{
  "num_hidden_layers": 14,
  "hidden_size": 96,
  "n_experts": 64,
  "experts_per_token": 2,
  "d_expert": 64,
  "d_shared_expert": 0,
  "hidden_act": "clamped_swiglu",
  "moe_layers": [2, 3, 4, 5, 6, 7, 8, 9, 10, 11, 12, 13],
  "router_score": "softmax",
  "normalize_top_k": false,
  "routed_scale": 5.66,
  "balance_loss": 0.00243,
  "balance_bias": true,
  "router_noise": 0.1,
  "router_logit_norm": 1.0,
  "init_std_router": 0.0308,
  "lr_router": 0.00111,
  "num_attention_heads": 2,
  "num_key_value_heads": 2,
  "head_dim": 32,
  "vocab_size": 16384,
  "norm": "rmsnorm",
  "norm_place": "pre",
  "norm_eps": 1e-05,
  "positions": "rope",
  "rope_theta": 10000.0,
  "rope_fraction": 1.0,
  "qk_norm": true,
  "attn_scale": 0.177,
  "tie_word_embeddings": false,
  "parallel_block": false,
  "init": "normal",
  "init_std_qkv": 0.0214,
  "init_std_o": 0.00404,
  "init_std_up": 0.0214,
  "init_std_down": 0.00404,
  "optimizer": "muon_variant",
  "learning_rate": 0.00365,
  "lr_mult_down": 1.5,
  "beta1": 0.93,
  "lr_head": 0.00802,
  "max_grad_norm": 1.0,
  "warmup_steps": 50,
  "schedule": "wsd",
  "decay_fraction": 0.348,
  "decay_shape": "linear",
  "final_lr_fraction": 0.0,
  "batch_tokens": 32768,
  "max_seq_len": 1024,
  "doc_mask": true,
  "train_tokens": 251700000,
  "max_steps": 7682,
  "dataset": "wikipedia_en"
}
Below are experts of layer 4 (counted from 0) of a mixture-of-experts language model. Rows are named router (the router's row for the expert), gate (a neuron's input weights, with its number), up (a neuron's input weights, with its number) and show model dimensions 0-47. Each number is 128 + 24 x the weight over its row's rms, rounded and kept within 0 to 255. Numbers have three digits each.
After each expert's rows: a language model's description of what the expert responds to. This comes from a sample of Wikipedia text that the model never trained on.

# expert 61
router:128135144113105096124066180119155133115108114141114089111129097076121097111142086121135149185110149097116091094132148144103157155152139122130100
gate0:129152135126106136095123136121093147181138134106129116162137105122157152120121125103155141127118127140101103105135097150099106127112110154151116
up0:119137150108165140124185155123124127201147130102155152188138138126142139174100113097127143145079129099127128111121124099128080135118139104129113
gate1:118131126136158131105131115133126116162140092093106169116093148088132168131111124135107129127140141114165051123111124099137163197158177164139123
up1:143113133104134119120126137140134125118104150171158130116140112100125121127119130136099124102085139125125151173099116143135148112154138169123164
gate2:078114120138103124173125082140115112095147117152134126085132120163150108120134126132113143115185113112160111131138135094127158158109104123125139
up2:091135124101089166163102136108109109103108114177158124090125131123156115117146113107109112137162138127147135151148129105166124179125129147154137
gate3:166132156139134165108126106115135092081147113104106112077109103125145122168109117125126148098096126173170120104160102112124122097101141153132153
up3:093094136142141134116113157144155167125122156139121137149086109118113133086109166096093094115117168125163110123140105172126118143119136109157153
gate4:149123105097132108056068138135092129107118090138122154110142126147127178127116137106119141127168136105145063182118136159144157105123124134086126
up4:138108102145127148093094109157107124118152099152108151127112137096131130173140155151169133137123133117137122163156122189134111105136127146092157
gate5:109138122160115113159128174108141133134101124142161128151123122151187101174092110134118143125090126154133150118118111077129108159092131135107155
up5:109156132128150100100109143148118128130151100156129179136128099145118125133106113133165094099102173094184106120086119158123090170117081156136124
gate6:131128145124170164089137116148106145124078113113126107123102095078148115165120128139128159146138150081142119134117167116140127154116125113152147
up6:114132129122191144068140114151172175175120142093135114145138151138132132119149126112100138123115145108127107113146137119133129119144118159116159
gate7:103104129110126102080061164127158092153117106089156117130125157127130119123124120106133129147109086128125135173119103106156190124102158115130145
up7:107127096060134112127069162120152120172104113110114122159136133090119076126145101084152135138078093133115113144128118126173146153106162113103151
It responds to: Capitalized starting words. Capitalized words or name pieces starting a sentence, title or name, such as In, On, By, According, and In-chgarvie, At-heistes.

# expert 12
router:094075144110147124176115149103133103105126103163172123108120137092119104092168109148124142145117160096145150113146080134116160144124147115111093
gate0:132125127128142141128101134143177147103130166205177098126105145125156136097122102172139105073139133141145143120127146127149100106105121107095137
up0:088110134115125139147153139147170095134162167158138129123111111111102075121148149136108142136074120110125147142142117118176100112130145102106124
gate1:206117131118147190165095104100133162107136137137142122128151146119119154114111150172112132100119119168138156143079146118117149086132082126147137
up1:123080173110100119128164131081136112135109090096130120074119114146115102171140157128077155155128133110108125115128117137152106164168145162064136
gate2:108122134142137104140113124141119112123157113156109131133158153096080078137168099109141128124113121118101085141103157125172129116135126133135122
up2:113114152104154098124094152165092143126151157151163129118111150132046141117142106095154127141122100128104107124063131149126156135148162123140165
gate3:138122098129158133100152129116117133106142096124108109135143152125125151126136137075101147104144158172127211131088145115104122140121152124105124
up3:189140096117134076115148111100122117100129120096123101102148086098117110098164163093125105085115139133135141117126135085119138127134160192144100
gate4:126077135121108146109139114079132107107131159125123149132160127105120108114165185104084112096150132107127107126131139111114121125097134123106154
up4:144104120116096135101110122110110159127170119154115118123131153137102103115142110113079105083163162140128140154120100073145154157104145134135156
gate5:173145114114153138099151150121147146125118108129117108155086124156072115140120125154160105097137115173113124137191126126100160147134097131110138
up5:147148143155171133147147117121129176069141125106101115144088100100092129112140115098135157109154171136152136126169128148097129156110155110125157
gate6:108161079127131132164138142111144152123105133137142145134168146106146119117112100113145097138159163143140184083127160096186101132091123149135086
up6:150129105099110128108156171128116140117126081129158113164166137132134122128073132122114144135151140149124171062109131098147118161139114140168084
gate7:130123127143154101125125174107147152119094157113160149123147094095126130140175131106140062120107146145138154119133123154147153132144163102141183
up7:131127088145162100120132176121143128156092151137117153134197108090159110120131105169111071116119106141128149131095100169150112131094158150130142
It responds to: Surname endings. Surname pieces and whole surnames, especially endings like -son, -ley, -ton, -ović, -bury, as in Stevenson, Baldwin, Livingston.

# expert 62
router:152122138172102093156115101140158103155110100146100110102132183151131114137127115185112120169147099116123115129135116142116118125142133153134141
gate0:186124121165142147136075172164134142145086120115121164138147119096188124127111112140147176080134131153108139125170159132110122132120095167130155
up0:143103112151137113125116147151130092146117138087169133094125122093172133138144164137153144083092111151145137128123122159122122077096142155094166
gate1:081109136173139124107139132141081143144116126118101133140168166146103144057119101169112082130121146091128096150144113168141098173125123083115165
up1:127119139175160144107133136120123145113154120123114169118170143147086165089130077163148142076114123066151151145139167136140105138140129111153176
gate2:124142124122116135152101101123162149116099111131161165126128104096108164161131122118165124141125108157139138158133112140147100115116134125160142
up2:127140144134105138113112130085155122085097130122146154141166143131143136129110132182133113108131098114131165140136110162135091143128103087144145
gate3:142159131116101107128110157077100123131161114090094140093129080090134123129151110143094119148130178088104144135112106110132137128133170120137150
up3:109141133125091133140107113058105135129111114100139106095145104123137134138111105116100135113123139084145142127155097139135139184132095122123153
gate4:161106149148154122151136108127143107119151120083122192088119135151122067119131146127075148136127115113122157162115104104155121143163128133134119
up4:156070166148151136119151109164126120144143109072130171124129144134109119151113173110096083172100127154126133153115084104141088170120115132125136
gate5:098168112133104169105122124085141118134080120124120130131102137101130113137104136135169110119118110104130119149160103150113085132121120151193154
up5:126136118189155146080125100129148144122089122125120136118124168134122136130091113182151110099128117105120083147153115107120136130105139125150120
gate6:130157139142157119118140123138126104097117132170193157140152138118104132111121125093098137113128166112174178159144136136199145134181147150140115
up6:110117168110109105103145122125163139126113117183115129127161129103066126129115155124093122146118115109153121102144060121167105157123133152138121
gate7:154127159115148159120154086099075135111106120137123117124151107128125111115124117152086131118124097097108155120106047136130071150102138117169102
up7:170134156085107163144129111110110144123114113111122127155123153103133165140146123162092098128109132133102119140096119127124104137082120088079078
It responds to: Line breaks and structure. Line breaks, table pipes and equals signs in headings, and "may refer to:" on disambiguation pages, plus copulas is and was.

# expert 56
router:109106096103140093160122174108161123103120113109110139162145120142150146092128122154146113119102086154098113159099120100116133116177163123152100
gate7:161108124165111133139110139129127150111159152149134119106157134155135060141135138146147129120094118154144134134078118150149134137176148106150164
up7:127093159086121068114164113126101122106171114147144171163117115113129114108132167123093103096119124146144114132110138169113101126098183114093125
gate8:123130147163166096090151143082099140124142116123122135135190079112130099140144162142142109129125119127113125105094103123122135125169153122108117
up8:141116163153170117104100165119073160128148163137156126151157105121153132152163183141093113129124121138113101143083088148138148116107164128082110
gate9:109077098126101136157137122088099152139142143116151151098116126109117114135147119147181120086119138131102101168156139153151088143155159117116129
up9:099119126132158115098082149145185146149120144090128115116124092153117134127126142101132097126120133100071145143143097168148136129142153096147089
gate10:139142103136141114165127152148148135135126110129135120111143114097090105151138157139149109071146095145118110124095103161111122185147144141137151
up10:109129137139146139156104084174098104126171128124179153156131126113126138155078128141136148122095090115105130103105158150120164130097130089143133
gate11:112086144124114128159092159147118137126164119120141148128167154128084149159145149163105118096159108144139129162111112100127112144167152147101102
up11:143092147142084131117144166124126187095114133117146180126144130097095140121096135125092143148082140114152088124132122131141098110125097139151111
gate12:116179090126144120123152161169143115139148124142134102157116141155142181146105126118126097114138129105100175110117112111100113132131139109130123
up12:157145090118159109134101153152135117171165125121165118135145140171127143117089120149090140087063126123132156098107144180140146108123124124138125
gate13:155157154141155101113110111142073150136083123085110143133132147130135188153142166110064127122088125099099116152161126151105136146172145136130171
up13:124138130176140157136157147159124135116175135170124143142179168121128133138131102133129126086098138138124172116082118141161133141123136109148095
gate14:129084140090125160122151126105106142110132108105160120084096145128118131110122141098126156110134130079115131157101154116122084120093091149126178
up14:159133128111114147143136127166112156143186100083155117103131130147147141128155120124127130138118102085106124086113117138132159154131106079146101
It responds to: Lowercase word beginnings. First pieces of less common words after of, and, to or for, such as purch-asing, recru-iting, ped-unculated, plus stray non-Latin characters.

# expert 9
router:134112162174109119168100111136109121159120164126123118160124188110125083124126140080147156146132176129133160104139169129118144094123118112103170
gate0:124136124135115164132118131153155133155130147121129085160100150099127144141052099117136122145130093144144113102176105124149113122146158140172128
up0:114121099160103170150121107149149117110141115118093149132118134117159151148060100096104108145126123142131137098178098117103156102151146132172157
gate1:129101153141123115101122130142144157161150154113142112146103143127142117114134153125118150105157068173144120182127133120106104091146130113125162
up1:148160126170084123104146151133134155162120105117143164119128133145159113123127172081150155093147149160148131156141133157106083111131127135114158
gate2:145127081108098154170139129131105123117105109114105122117110167128071137114084137105157154125164122141150139113126081129148138181118146173135103
up2:133167114144128168145117115134136094137139075121100128122091157114084129138089120099161168105128134115164142152125119105143116136120158189136084
gate3:153118144143112182151120143107157140114137119138076111159107138110157141118099108135145109097133154114141097135128101100134166145095161152109151
up3:125144141112122162109145114111143125123114135175068136133124124111081133128123106141112118118139146140139145155144134144147148157090113137098141
gate4:180123117111129095096117140120110128114103073133154146132097154145149094165130126104113154137125130182165103157091114151108152121095153145125190
up4:147151101124101076142106112100107128122120099120178122176096171128171080150156130124141150134108143126126087156106131131155111137076161128122167
gate5:117119126168097110154144158111134110098122119117141153115121132095157125115123110113153090135108136124120134159124156150095143122109138082130148
up5:085113109161130099116134170105108108111153148148148111137141132147170105129108133111127114138087104149114134194130134131085095099121131100124146
gate6:130111125094151162147120131145138115152086111131096163107156109079124141160082132113115134117125143157114151122099111170102183124081118104122093
up6:079120127106106123129102186144096105106077126144115119135145147084121082128086095105108168123136139151139136107113122114145177134125127149112115
gate7:106119143200135184161082189115178126111113150116154142085126153127137121132152155100141108138133083153153149155145150135136155120150167098107122
up7:112091144202122165127136170132154149127142171100170124126158182146137108177107139106142123134137087155137129135148108126120139116155152144141128
It responds to: Early letters in names. Short pieces right after a word's first letter or two in proper names and rare words, such as H-a-iti, Ch-ak-ri, Far-o, Be-xhill.

# expert 5
router:176110171159158150159123117147167105105142121135109134087126110141166151126134096098115174126113151128130135110144058093097133092131114148136118
gate0:143107117100149154167099109126132129185121143177153085115130126126127132117123123122101156078106168136147153147121111098133140103130101105162099
up0:148141103085150168150102126119110147183116156153149101124133135111116130098153120121120155081101162139138170140107130114159134139099100105155086
gate1:103139149129148166097150142140116118115153143086145157148148132088162116138111172096132171120107072141106114124128140090125100089136126121142149
up1:144125165137101174149080119133107165144088126111151129111127129096137118139132148148145148100157123132085134120134111111143120126101117128135152
gate2:119120133168106081150156133105106158146093125129132146066128118156119106151074087148110103140144148110117110123154083117118096155139154112148112
up2:118091167098104130082126128158108081128100059127111111121150165161140131167116169143118097096091121167110099129147139113107121127154129122112127
gate3:156119142122144139143117123132134186124137112144187097097145085110099088116128091132142090102119119159143125150109158132143133148119119091111113
up3:124140171115125105175110157146103099177147151139134160118165121134099127124137179115087117118145128137097124137113131151140121142137112122155104
gate4:133118158145119089127094109120116116110191134113157105169189125124160137151127116075087152114137109138128107114128101140148124134089100136112128
up4:103154126142087121119121094126127165124141132127140114157125136133103114167153141146152099166154084107108118121127099113099081161132116084117130
gate5:125091126164168139137099116097102108123112083119136145060109162107143100128148138165109100112113117092166139122141097113177090114108152152136159
up5:168164142146119115075119124096099176152112117107130131075115117132120129152123108132141122155122096073107141159154054107130092124134141126113131
gate6:148149150128136121123106122153174149156100123141093116106131202128137138120090158136111101118182132163133171104136148147117108082116169111109121
up6:090115149093155135139087122130169130160145099130125137108089125128116153128079180157102148116148103104160149141126109150130087105098156132142127
gate7:115121149162159148114114126115143132109104125119102139116075155153100143136122154117137070147127145137105142152173125165191137109134128106110174
up7:165060133139139168140134151101147138095150108134108143163114183079136124127100178124152155108116125131111130148153077119112100136103113113117125
It responds to: Personal first names. First names beginning a full personal name, often after list dashes, table pipes or "by", such as John, William, Jorge.